Experts of a small language model: a softmax router, 5272 steps.
Below are experts of layer 5 (counted from 0) of a mixture-of-experts language model. Rows are named gate (a neuron's input weights, with its number), up (a neuron's input weights, with its number) and show model dimensions 0-255. Each number is 200 + 30 x the weight over its row's rms, rounded and kept within 0 to 999.
Before each expert's rows: a language model's description of what the expert responds to. This comes from a sample of Wikipedia text that the model never trained on.

# expert 7
What it handles: Word-initial lowercase fragments
gate1,207,262,205,199,147,227,178,179,195,157,229,196,220,178,187,208,162,176,196,260,152,208,173,259,166,185,228,175,222,223,197,232,199,221,211,189,147,191,215,236,259,118,191,199,232,209,182,221,191,189,203,180,196,214,158,173,184,192,239,181,195,245,194,203,161,147,195,191,169,208,176,231,198,200,225,177,204,250,203,186,186,263,196,206,183,194,205,174,186,190,155,260,240,171,146,212,155,211,243,235,184,204,237,248,224,211,254,201,244,143,209,202,215,185,216,211,177,186,212,182,202,189,217,184,167,192,178,195,206,179,196,224,170,214,204,205,225,182,220,254,286,189,209,236,248,236,204,212,196,195,177,193,206,207,192,182,230,193,189,178,225,185,226,209,168,221,211,177,216,164,171,254,133,147,207,245,172,170,164,185,207,181,194,199,228,269,170,166,193,215,182,207,188,195,214,294,187,206,169,238,187,161,140,192,159,173,184,155,155,172,207,169,205,260,164,234,243,218,240,223,211,178,219,238,201,226,264,219,156,213,224,231,189,280,183,185,217,203,218,285,184,225,185,170,232,208,186,207,185,274,239,204,200,179,219,177
up1,217,208,217,159,196,183,209,206,228,229,175,192,181,115,182,142,185,223,212,212,210,193,212,201,171,277,185,214,188,195,221,212,197,182,211,192,231,213,165,152,185,187,262,241,210,220,206,216,174,268,211,146,204,224,192,225,212,205,203,202,188,235,217,149,231,228,188,170,220,203,243,226,208,213,202,194,217,184,203,190,207,205,208,214,163,176,226,218,217,213,202,192,145,180,162,233,165,210,165,202,194,236,174,197,190,159,169,204,249,205,178,144,140,207,229,264,217,215,177,189,198,261,208,284,200,227,229,191,199,262,189,214,190,234,187,173,182,186,208,186,214,209,227,137,208,268,210,203,189,220,199,212,189,233,243,168,145,164,167,217,201,189,248,238,187,120,163,257,221,233,278,243,184,196,200,170,144,187,203,147,162,177,212,291,216,243,216,198,199,182,224,206,179,178,228,174,221,219,223,200,166,231,214,264,199,211,232,198,229,148,203,197,207,195,242,186,212,178,173,198,173,219,199,222,183,178,209,210,179,140,234,221,135,225,199,124,179,229,188,216,161,146,195,186,233,144,233,208,223,181,188,161,250,189,198,217

# expert 44
What it handles: Letters in abbreviations
gate2,176,203,223,164,244,196,260,204,156,233,209,207,169,194,169,213,214,148,231,203,145,226,157,232,181,167,173,206,192,164,183,243,184,257,228,195,209,238,180,231,202,249,183,234,189,207,130,144,145,251,180,182,197,198,222,193,192,204,175,233,203,237,228,189,201,180,206,223,232,165,155,130,231,227,179,159,139,186,186,184,213,168,211,144,163,183,177,196,237,180,219,230,187,226,148,170,175,182,224,197,173,220,215,168,210,193,183,216,211,171,213,206,163,179,154,164,278,234,226,214,139,196,187,221,236,227,175,175,248,183,183,169,203,234,225,197,177,225,195,263,174,212,197,159,194,196,206,199,172,204,225,233,218,211,187,217,161,225,160,238,186,159,221,176,155,217,251,185,244,198,225,246,189,189,192,240,174,160,240,174,164,199,163,175,188,242,190,237,151,196,171,208,209,172,189,220,222,235,166,208,246,178,204,168,205,198,192,189,176,167,231,235,197,177,238,177,204,153,204,205,197,235,166,174,219,222,224,141,253,230,163,215,212,229,220,209,166,252,175,198,169,163,235,179,146,206,140,218,278,172,232,233,144,192,166,180
up2,217,181,240,138,203,162,204,160,243,263,174,204,183,178,237,207,194,216,179,165,184,222,143,220,199,237,239,198,211,162,202,210,203,222,229,186,218,191,166,180,222,254,172,187,180,187,145,207,178,257,217,187,213,166,176,228,239,149,193,195,237,200,212,141,175,214,233,232,152,216,151,183,202,223,206,235,224,259,233,224,180,162,205,220,180,144,236,231,249,181,207,230,214,235,198,205,119,125,170,181,190,264,236,248,208,177,191,178,226,165,223,173,293,185,188,167,220,248,228,234,200,227,182,194,201,153,145,171,258,201,212,209,172,197,198,201,177,202,175,200,211,185,225,182,162,173,229,189,160,194,210,233,226,214,182,173,166,216,199,233,179,189,208,189,169,188,229,203,252,166,230,146,159,183,163,230,233,209,157,215,208,224,226,173,203,210,191,205,299,220,248,196,230,184,273,191,173,217,234,244,207,222,177,150,203,176,183,196,221,153,225,230,181,210,211,188,213,132,200,234,211,205,223,232,216,188,167,190,170,242,164,206,139,197,221,199,214,217,196,204,208,161,221,243,168,184,228,185,195,208,193,248,218,202,225,174

# expert 30
What it handles: Table pipes and determiners
gate2,251,192,167,185,228,219,198,123,198,228,197,176,191,190,138,165,132,214,185,218,209,214,159,178,216,216,163,182,230,229,173,200,104,174,190,255,213,243,155,179,155,144,224,178,207,176,168,192,194,219,192,190,157,199,177,180,197,240,270,174,171,142,174,170,268,194,190,236,176,168,210,198,188,217,145,219,181,136,207,227,175,166,221,184,219,225,197,191,155,199,172,212,162,166,197,284,178,218,273,206,195,143,291,219,198,162,227,249,219,168,195,203,209,214,184,257,211,186,245,191,202,240,232,192,178,223,206,236,210,149,165,173,240,209,177,220,201,205,170,173,220,215,198,207,215,182,202,218,213,202,180,240,157,196,217,187,176,166,225,211,169,165,197,205,195,156,175,231,172,235,261,206,170,170,199,210,173,191,201,223,259,174,177,185,186,184,178,220,223,156,210,157,219,212,213,158,199,152,204,205,231,249,219,185,204,214,210,216,155,216,247,224,223,227,279,177,202,177,187,191,195,214,193,200,183,178,199,265,141,243,207,190,224,216,215,192,219,153,220,223,157,209,191,188,146,206,186,198,161,224,195,177,183,177,201,226
up2,178,228,222,182,138,199,206,247,194,159,206,187,184,182,221,229,222,230,209,179,193,192,166,190,184,188,224,264,213,184,272,178,180,161,115,199,191,174,220,244,252,210,194,181,223,184,207,244,215,192,187,229,235,189,200,187,244,181,211,216,195,229,189,261,165,201,161,173,235,217,201,213,201,216,216,177,244,228,192,160,194,227,220,216,175,197,173,193,225,204,203,151,161,244,231,130,254,192,162,239,244,197,187,234,187,253,194,149,183,245,222,202,187,262,235,200,166,193,161,184,193,158,204,240,195,167,161,182,232,231,213,221,220,206,186,229,184,214,250,281,199,168,166,225,230,211,156,167,236,203,202,168,189,202,190,225,177,263,158,219,229,222,188,204,223,253,170,210,184,201,156,229,197,163,207,195,217,220,157,193,157,240,241,240,213,157,174,186,189,258,222,287,210,175,221,212,188,194,205,190,164,189,192,266,208,219,138,210,210,168,164,183,180,209,135,198,274,253,165,246,172,178,194,211,229,216,227,165,244,217,192,193,175,191,219,206,191,210,226,186,204,198,220,228,197,175,171,244,179,137,170,194,232,181,210,157

# expert 20
What it handles: Sports results and places
gate1,259,190,188,230,191,250,185,264,198,211,138,233,237,210,216,222,242,240,143,183,207,190,196,165,213,177,225,154,132,191,133,188,168,150,202,246,179,192,263,198,218,144,233,250,230,240,197,209,209,204,151,194,213,150,146,170,190,163,186,161,186,206,196,185,217,229,168,205,212,188,195,165,215,193,189,229,239,191,201,169,165,198,213,219,194,211,170,173,172,187,198,177,212,189,264,188,195,218,173,228,143,156,203,185,163,197,193,240,166,207,249,139,201,187,272,179,200,189,207,191,202,191,146,227,219,168,215,161,150,244,180,233,161,238,210,203,163,197,177,207,236,200,190,202,152,191,173,197,199,208,200,184,198,187,219,184,170,193,244,243,217,147,166,178,244,230,173,227,159,194,148,221,169,249,223,231,139,256,206,199,194,212,217,206,222,175,204,208,203,175,235,153,233,177,186,165,210,230,247,179,244,188,179,185,181,241,169,147,160,200,182,170,161,196,225,218,186,193,168,204,238,168,221,233,203,218,223,210,189,229,214,204,179,272,203,196,189,198,150,168,170,200,179,212,179,222,257,166,212,225,215,178,166,233,277,134
up1,202,165,275,181,166,205,185,176,202,153,214,219,205,228,268,231,197,205,155,154,217,222,242,180,169,245,170,201,140,173,174,179,183,185,187,185,226,250,183,232,221,163,228,133,207,186,193,160,254,219,204,129,204,231,204,198,237,262,176,186,185,219,174,182,193,186,202,250,208,253,176,261,146,173,176,239,205,242,264,206,225,174,207,182,181,198,227,187,214,214,162,163,210,198,148,198,222,197,207,199,177,203,189,212,129,224,214,167,265,175,192,222,156,208,231,188,272,184,250,188,231,161,193,216,258,247,188,216,224,191,247,198,256,257,174,183,166,258,155,154,236,212,205,222,154,218,161,241,176,210,167,169,173,221,192,202,190,185,153,209,216,162,195,220,215,171,181,222,229,210,221,203,154,178,177,250,230,184,266,191,193,230,189,157,195,153,216,196,216,215,185,188,199,234,236,220,149,216,224,239,233,212,211,198,193,208,180,174,247,169,181,197,177,191,188,238,209,242,190,223,163,200,202,194,212,216,209,251,197,241,187,230,198,221,156,198,173,303,178,192,217,206,184,220,186,221,219,206,177,224,196,214,225,213,203,212

# expert 50
What it handles: Verb and noun stems
gate1,210,215,210,208,201,184,236,251,211,167,171,205,221,206,180,162,211,229,256,210,183,169,206,222,156,187,204,227,175,177,204,248,239,223,180,204,176,216,186,169,209,221,250,200,205,189,187,194,270,180,180,200,221,241,220,263,236,225,188,241,240,129,215,185,170,248,208,153,207,226,271,228,215,194,211,157,206,211,184,221,205,196,168,213,175,229,210,182,195,180,198,256,227,229,173,206,185,161,190,221,198,232,160,165,240,187,204,205,193,189,158,160,222,216,167,176,253,189,150,159,217,166,245,225,175,213,190,259,130,210,187,217,216,238,188,158,192,185,207,191,199,178,245,253,135,204,208,162,194,156,212,240,235,219,226,201,215,200,181,242,194,195,135,209,177,190,175,157,161,210,190,187,168,211,198,154,186,234,243,217,280,167,202,150,162,154,207,191,221,180,235,215,184,220,245,190,257,168,166,185,189,181,237,227,210,188,179,231,180,190,139,213,262,179,170,136,214,217,205,205,178,233,167,199,263,233,179,136,177,167,175,233,164,197,151,248,171,201,237,199,244,246,217,179,206,197,149,178,216,227,174,231,203,236,218,237
up1,215,173,205,187,228,233,234,161,193,238,200,234,203,188,183,222,191,184,179,188,259,188,209,166,233,172,203,188,212,232,239,203,190,145,194,220,169,153,191,177,185,201,217,167,166,213,165,217,175,205,255,182,240,134,232,161,181,188,224,182,231,204,207,242,231,171,223,195,206,248,233,221,214,190,201,186,216,164,136,172,133,208,160,146,162,195,209,205,204,219,217,119,176,209,229,144,229,242,182,167,252,152,206,229,253,201,153,255,185,273,228,204,188,180,173,202,203,225,222,183,192,242,112,167,179,180,187,186,237,159,184,194,223,193,195,167,159,225,196,157,152,187,210,221,171,150,223,195,195,254,268,185,235,189,210,198,235,210,240,155,210,196,180,226,209,151,185,237,264,184,234,176,272,218,164,212,208,182,182,208,221,253,204,209,176,228,198,162,183,261,208,229,201,213,182,238,222,253,190,234,151,168,215,187,176,175,152,142,224,214,190,186,163,203,175,206,234,164,211,213,175,226,227,239,190,183,185,209,200,200,214,170,133,195,189,224,160,190,161,189,190,205,226,234,223,178,200,210,243,227,181,251,187,175,197,189

# expert 18
What it handles: Name pieces after M/P
gate1,266,192,274,207,203,227,209,189,187,181,208,260,185,240,216,185,180,220,229,208,242,226,203,171,247,218,198,175,229,209,181,174,183,180,216,257,190,199,180,179,187,236,176,216,236,216,168,199,188,187,208,230,196,144,195,165,149,187,200,211,185,223,199,190,198,197,244,212,231,203,185,233,162,169,165,212,200,268,182,207,218,183,250,238,247,117,241,208,243,166,206,203,161,150,190,186,218,208,194,213,224,267,191,185,154,181,174,201,184,153,166,212,178,233,191,185,167,219,176,264,208,202,221,208,212,180,168,206,203,192,187,241,172,194,171,253,171,242,157,158,233,211,236,218,197,211,169,247,144,238,172,228,198,174,186,189,206,162,232,180,242,260,220,187,199,166,210,216,186,200,236,217,193,200,200,221,155,217,217,197,214,206,202,191,178,188,253,153,178,179,185,173,215,245,146,174,205,212,201,157,170,203,280,169,177,233,160,214,216,187,149,221,176,178,188,181,149,224,182,268,183,161,204,221,169,232,183,208,189,199,209,188,170,155,223,198,198,208,206,146,230,198,223,148,114,235,154,239,265,233,228,206,175,212,286,175
up1,214,225,229,204,209,267,140,182,216,239,232,218,162,166,212,168,209,217,192,194,204,191,224,225,166,210,163,213,181,192,220,166,234,207,192,220,178,184,203,159,199,167,243,198,266,194,166,191,228,229,198,151,223,249,193,175,176,211,233,210,159,135,169,222,181,206,213,254,156,206,204,256,241,188,126,169,161,162,180,253,183,199,196,178,202,229,215,186,172,210,197,183,146,224,248,225,204,235,190,222,230,175,176,138,183,214,182,160,126,221,245,201,188,172,281,215,198,190,231,155,245,201,256,203,230,176,206,142,209,222,193,178,167,223,161,218,168,169,148,244,215,189,227,239,174,205,176,180,161,158,163,181,163,194,228,182,186,213,148,302,170,187,227,175,188,220,167,199,240,196,207,229,186,162,178,208,234,209,227,146,196,228,235,181,192,160,147,171,196,221,168,212,171,225,208,212,213,213,166,193,265,206,154,144,211,180,164,183,206,206,204,162,172,145,208,187,241,167,196,260,200,169,182,189,208,176,159,198,198,195,157,199,199,185,217,225,214,171,247,233,214,162,203,202,238,195,193,189,166,217,204,191,216,161,168,212

# expert 41
What it handles: Definite article and possessives
gate1,171,154,213,132,199,177,222,213,193,213,206,182,149,248,172,205,189,253,161,161,198,187,234,163,247,230,168,181,186,177,201,196,174,174,215,164,178,101,215,186,254,184,232,213,215,195,191,219,167,202,195,227,160,176,197,167,170,208,157,248,214,173,191,196,276,208,206,218,192,217,175,125,197,219,234,233,188,177,233,196,194,174,215,243,207,202,225,194,166,178,218,183,204,159,203,192,176,196,197,204,222,130,184,194,177,213,187,227,173,158,281,172,240,153,113,228,187,247,194,224,163,220,182,151,232,218,146,174,141,189,170,156,219,163,210,189,168,245,129,265,201,192,205,242,238,196,225,181,192,248,254,153,229,197,180,224,231,162,149,218,157,227,226,179,205,203,233,176,203,236,167,218,205,182,214,164,215,248,203,211,183,212,220,258,240,179,184,213,183,128,159,169,189,213,205,186,246,200,210,198,228,188,219,180,178,214,257,126,207,174,170,190,226,214,235,246,175,201,183,184,227,193,225,166,177,223,174,208,179,223,217,189,167,169,229,223,201,206,217,200,199,211,202,183,237,207,190,180,175,192,215,177,156,236,200,211
up1,222,256,196,249,272,206,219,209,227,231,197,176,245,178,207,246,252,194,265,253,198,199,177,265,169,188,200,221,213,208,186,220,244,270,183,163,192,198,162,214,229,203,224,190,152,199,208,177,233,216,226,155,195,186,185,207,192,197,233,199,184,225,193,207,170,171,208,248,218,168,244,153,189,145,160,217,201,238,179,137,161,186,196,174,236,202,157,270,239,191,173,154,203,180,163,156,232,200,198,175,187,252,240,167,167,215,177,205,210,218,216,168,209,170,145,205,193,200,198,240,179,189,201,188,171,214,212,158,151,178,194,223,194,206,166,196,230,220,233,164,147,199,189,159,199,206,201,155,208,174,162,234,130,254,231,242,216,191,185,181,190,183,193,168,192,183,236,220,215,197,245,186,250,156,191,185,181,170,227,199,131,234,182,165,298,158,252,193,173,230,194,230,182,219,158,176,193,204,167,248,198,243,235,229,156,185,205,189,210,189,168,210,144,232,147,193,216,231,170,250,218,206,205,205,186,240,210,207,174,164,212,196,189,156,180,182,192,201,178,183,203,141,209,166,142,176,221,177,207,190,179,257,202,214,177,205

# expert 23
What it handles: Coordinating conjunctions
gate0,213,179,195,210,215,220,211,213,212,246,160,234,195,183,233,213,213,232,216,242,194,181,182,246,182,166,210,195,230,177,224,224,193,247,228,190,161,229,182,145,234,259,229,187,199,233,265,242,166,197,181,205,296,167,157,204,216,266,207,183,169,247,222,184,236,164,148,220,202,252,179,195,222,224,149,172,239,238,177,159,224,136,237,247,218,162,201,213,175,180,194,199,198,144,220,205,169,134,197,171,201,240,223,200,236,176,210,192,211,173,177,207,313,255,202,206,119,156,191,188,237,207,179,204,186,236,204,232,186,162,200,232,205,194,188,180,204,223,197,177,141,198,185,186,216,230,224,192,169,201,200,195,173,222,196,234,213,181,209,183,146,176,223,266,183,203,165,172,182,160,155,229,191,225,159,238,202,208,192,214,166,181,193,206,248,175,222,207,227,198,174,223,208,192,152,204,166,175,191,234,192,216,240,142,236,259,187,218,143,256,214,191,254,163,211,213,207,208,217,203,225,195,204,189,222,142,196,216,162,199,178,197,151,217,130,192,232,206,164,217,188,209,229,216,221,161,206,211,216,192,194,248,197,201,238,214
up0,225,214,147,186,248,240,168,195,230,265,202,245,216,187,230,200,200,238,189,218,168,237,149,245,163,189,212,170,202,183,210,248,217,186,153,173,202,229,168,184,223,219,197,147,185,183,241,218,225,159,166,149,247,198,210,227,190,216,209,204,181,196,188,207,242,166,178,211,205,207,214,204,162,266,155,172,208,192,226,187,244,104,240,227,200,187,236,226,143,218,206,215,236,149,264,178,179,168,225,208,226,196,199,187,215,258,204,213,211,165,210,198,253,244,220,217,129,133,227,128,213,199,158,171,247,190,227,145,194,169,165,233,155,183,181,196,204,206,160,236,166,211,174,230,217,201,226,237,197,231,196,164,183,236,181,156,191,190,210,211,205,177,209,239,161,170,212,202,202,164,181,213,198,213,194,243,231,262,167,200,170,134,198,170,219,190,189,183,198,206,163,171,167,210,144,157,191,164,224,173,183,217,224,117,213,199,219,201,185,208,219,211,217,209,221,198,212,219,167,215,199,194,198,196,198,180,200,138,165,200,167,185,233,239,212,231,251,170,200,255,179,193,240,231,207,153,178,193,224,258,207,240,201,226,205,256

# expert 25
What it handles: Name-opening syllables
gate0,213,160,222,251,191,221,222,238,235,214,206,196,206,172,160,218,192,191,178,152,164,203,204,207,159,200,170,199,201,184,198,259,213,207,189,210,167,211,172,242,196,251,197,203,206,180,156,156,197,210,133,272,215,214,248,176,248,207,171,154,176,204,199,155,193,163,176,182,218,213,213,215,243,238,184,159,190,167,234,190,241,216,145,101,189,186,233,215,205,165,216,189,247,206,242,227,209,236,221,224,177,187,238,174,240,193,186,201,181,230,164,163,158,164,192,175,197,168,199,239,195,161,142,214,184,150,211,206,197,151,190,232,197,241,218,238,257,226,164,184,211,221,239,228,217,224,217,173,253,226,230,193,216,222,221,228,155,188,255,269,165,203,227,241,179,217,180,198,176,180,197,228,158,290,244,243,184,199,166,184,209,213,217,260,166,125,215,222,250,245,191,188,213,226,201,172,186,212,150,194,203,180,207,199,213,214,202,185,215,158,212,181,143,198,195,193,193,248,198,217,197,219,178,163,169,157,201,196,242,176,193,217,218,200,204,198,175,246,204,203,188,180,248,225,233,205,206,112,148,211,171,189,208,187,152,235
up0,196,177,258,138,180,235,197,207,202,194,178,240,216,118,215,232,207,234,219,177,171,215,202,188,216,188,233,200,248,183,217,175,240,177,182,249,225,199,175,198,166,235,197,188,168,122,194,199,203,218,181,215,221,157,213,261,181,205,165,190,195,160,216,237,194,210,229,202,235,217,172,168,201,275,220,225,179,172,222,177,245,143,248,209,258,205,176,207,224,220,217,177,224,218,197,194,182,237,190,208,159,142,212,142,157,176,243,157,164,166,215,224,206,197,224,187,182,226,195,199,188,248,232,159,173,240,185,290,214,165,271,205,173,178,178,216,184,257,196,139,231,162,175,178,197,193,210,189,169,156,264,166,187,190,215,145,182,212,252,210,183,206,234,225,223,215,200,149,237,181,201,174,208,226,188,212,171,198,193,222,179,241,214,188,216,174,178,204,177,207,199,233,244,204,261,252,159,207,231,195,207,150,155,169,161,133,226,186,222,176,203,236,217,202,220,215,184,191,216,187,235,193,184,210,196,207,128,159,181,148,169,184,234,222,201,182,211,223,226,207,201,224,177,207,196,206,197,160,167,252,228,225,170,233,225,270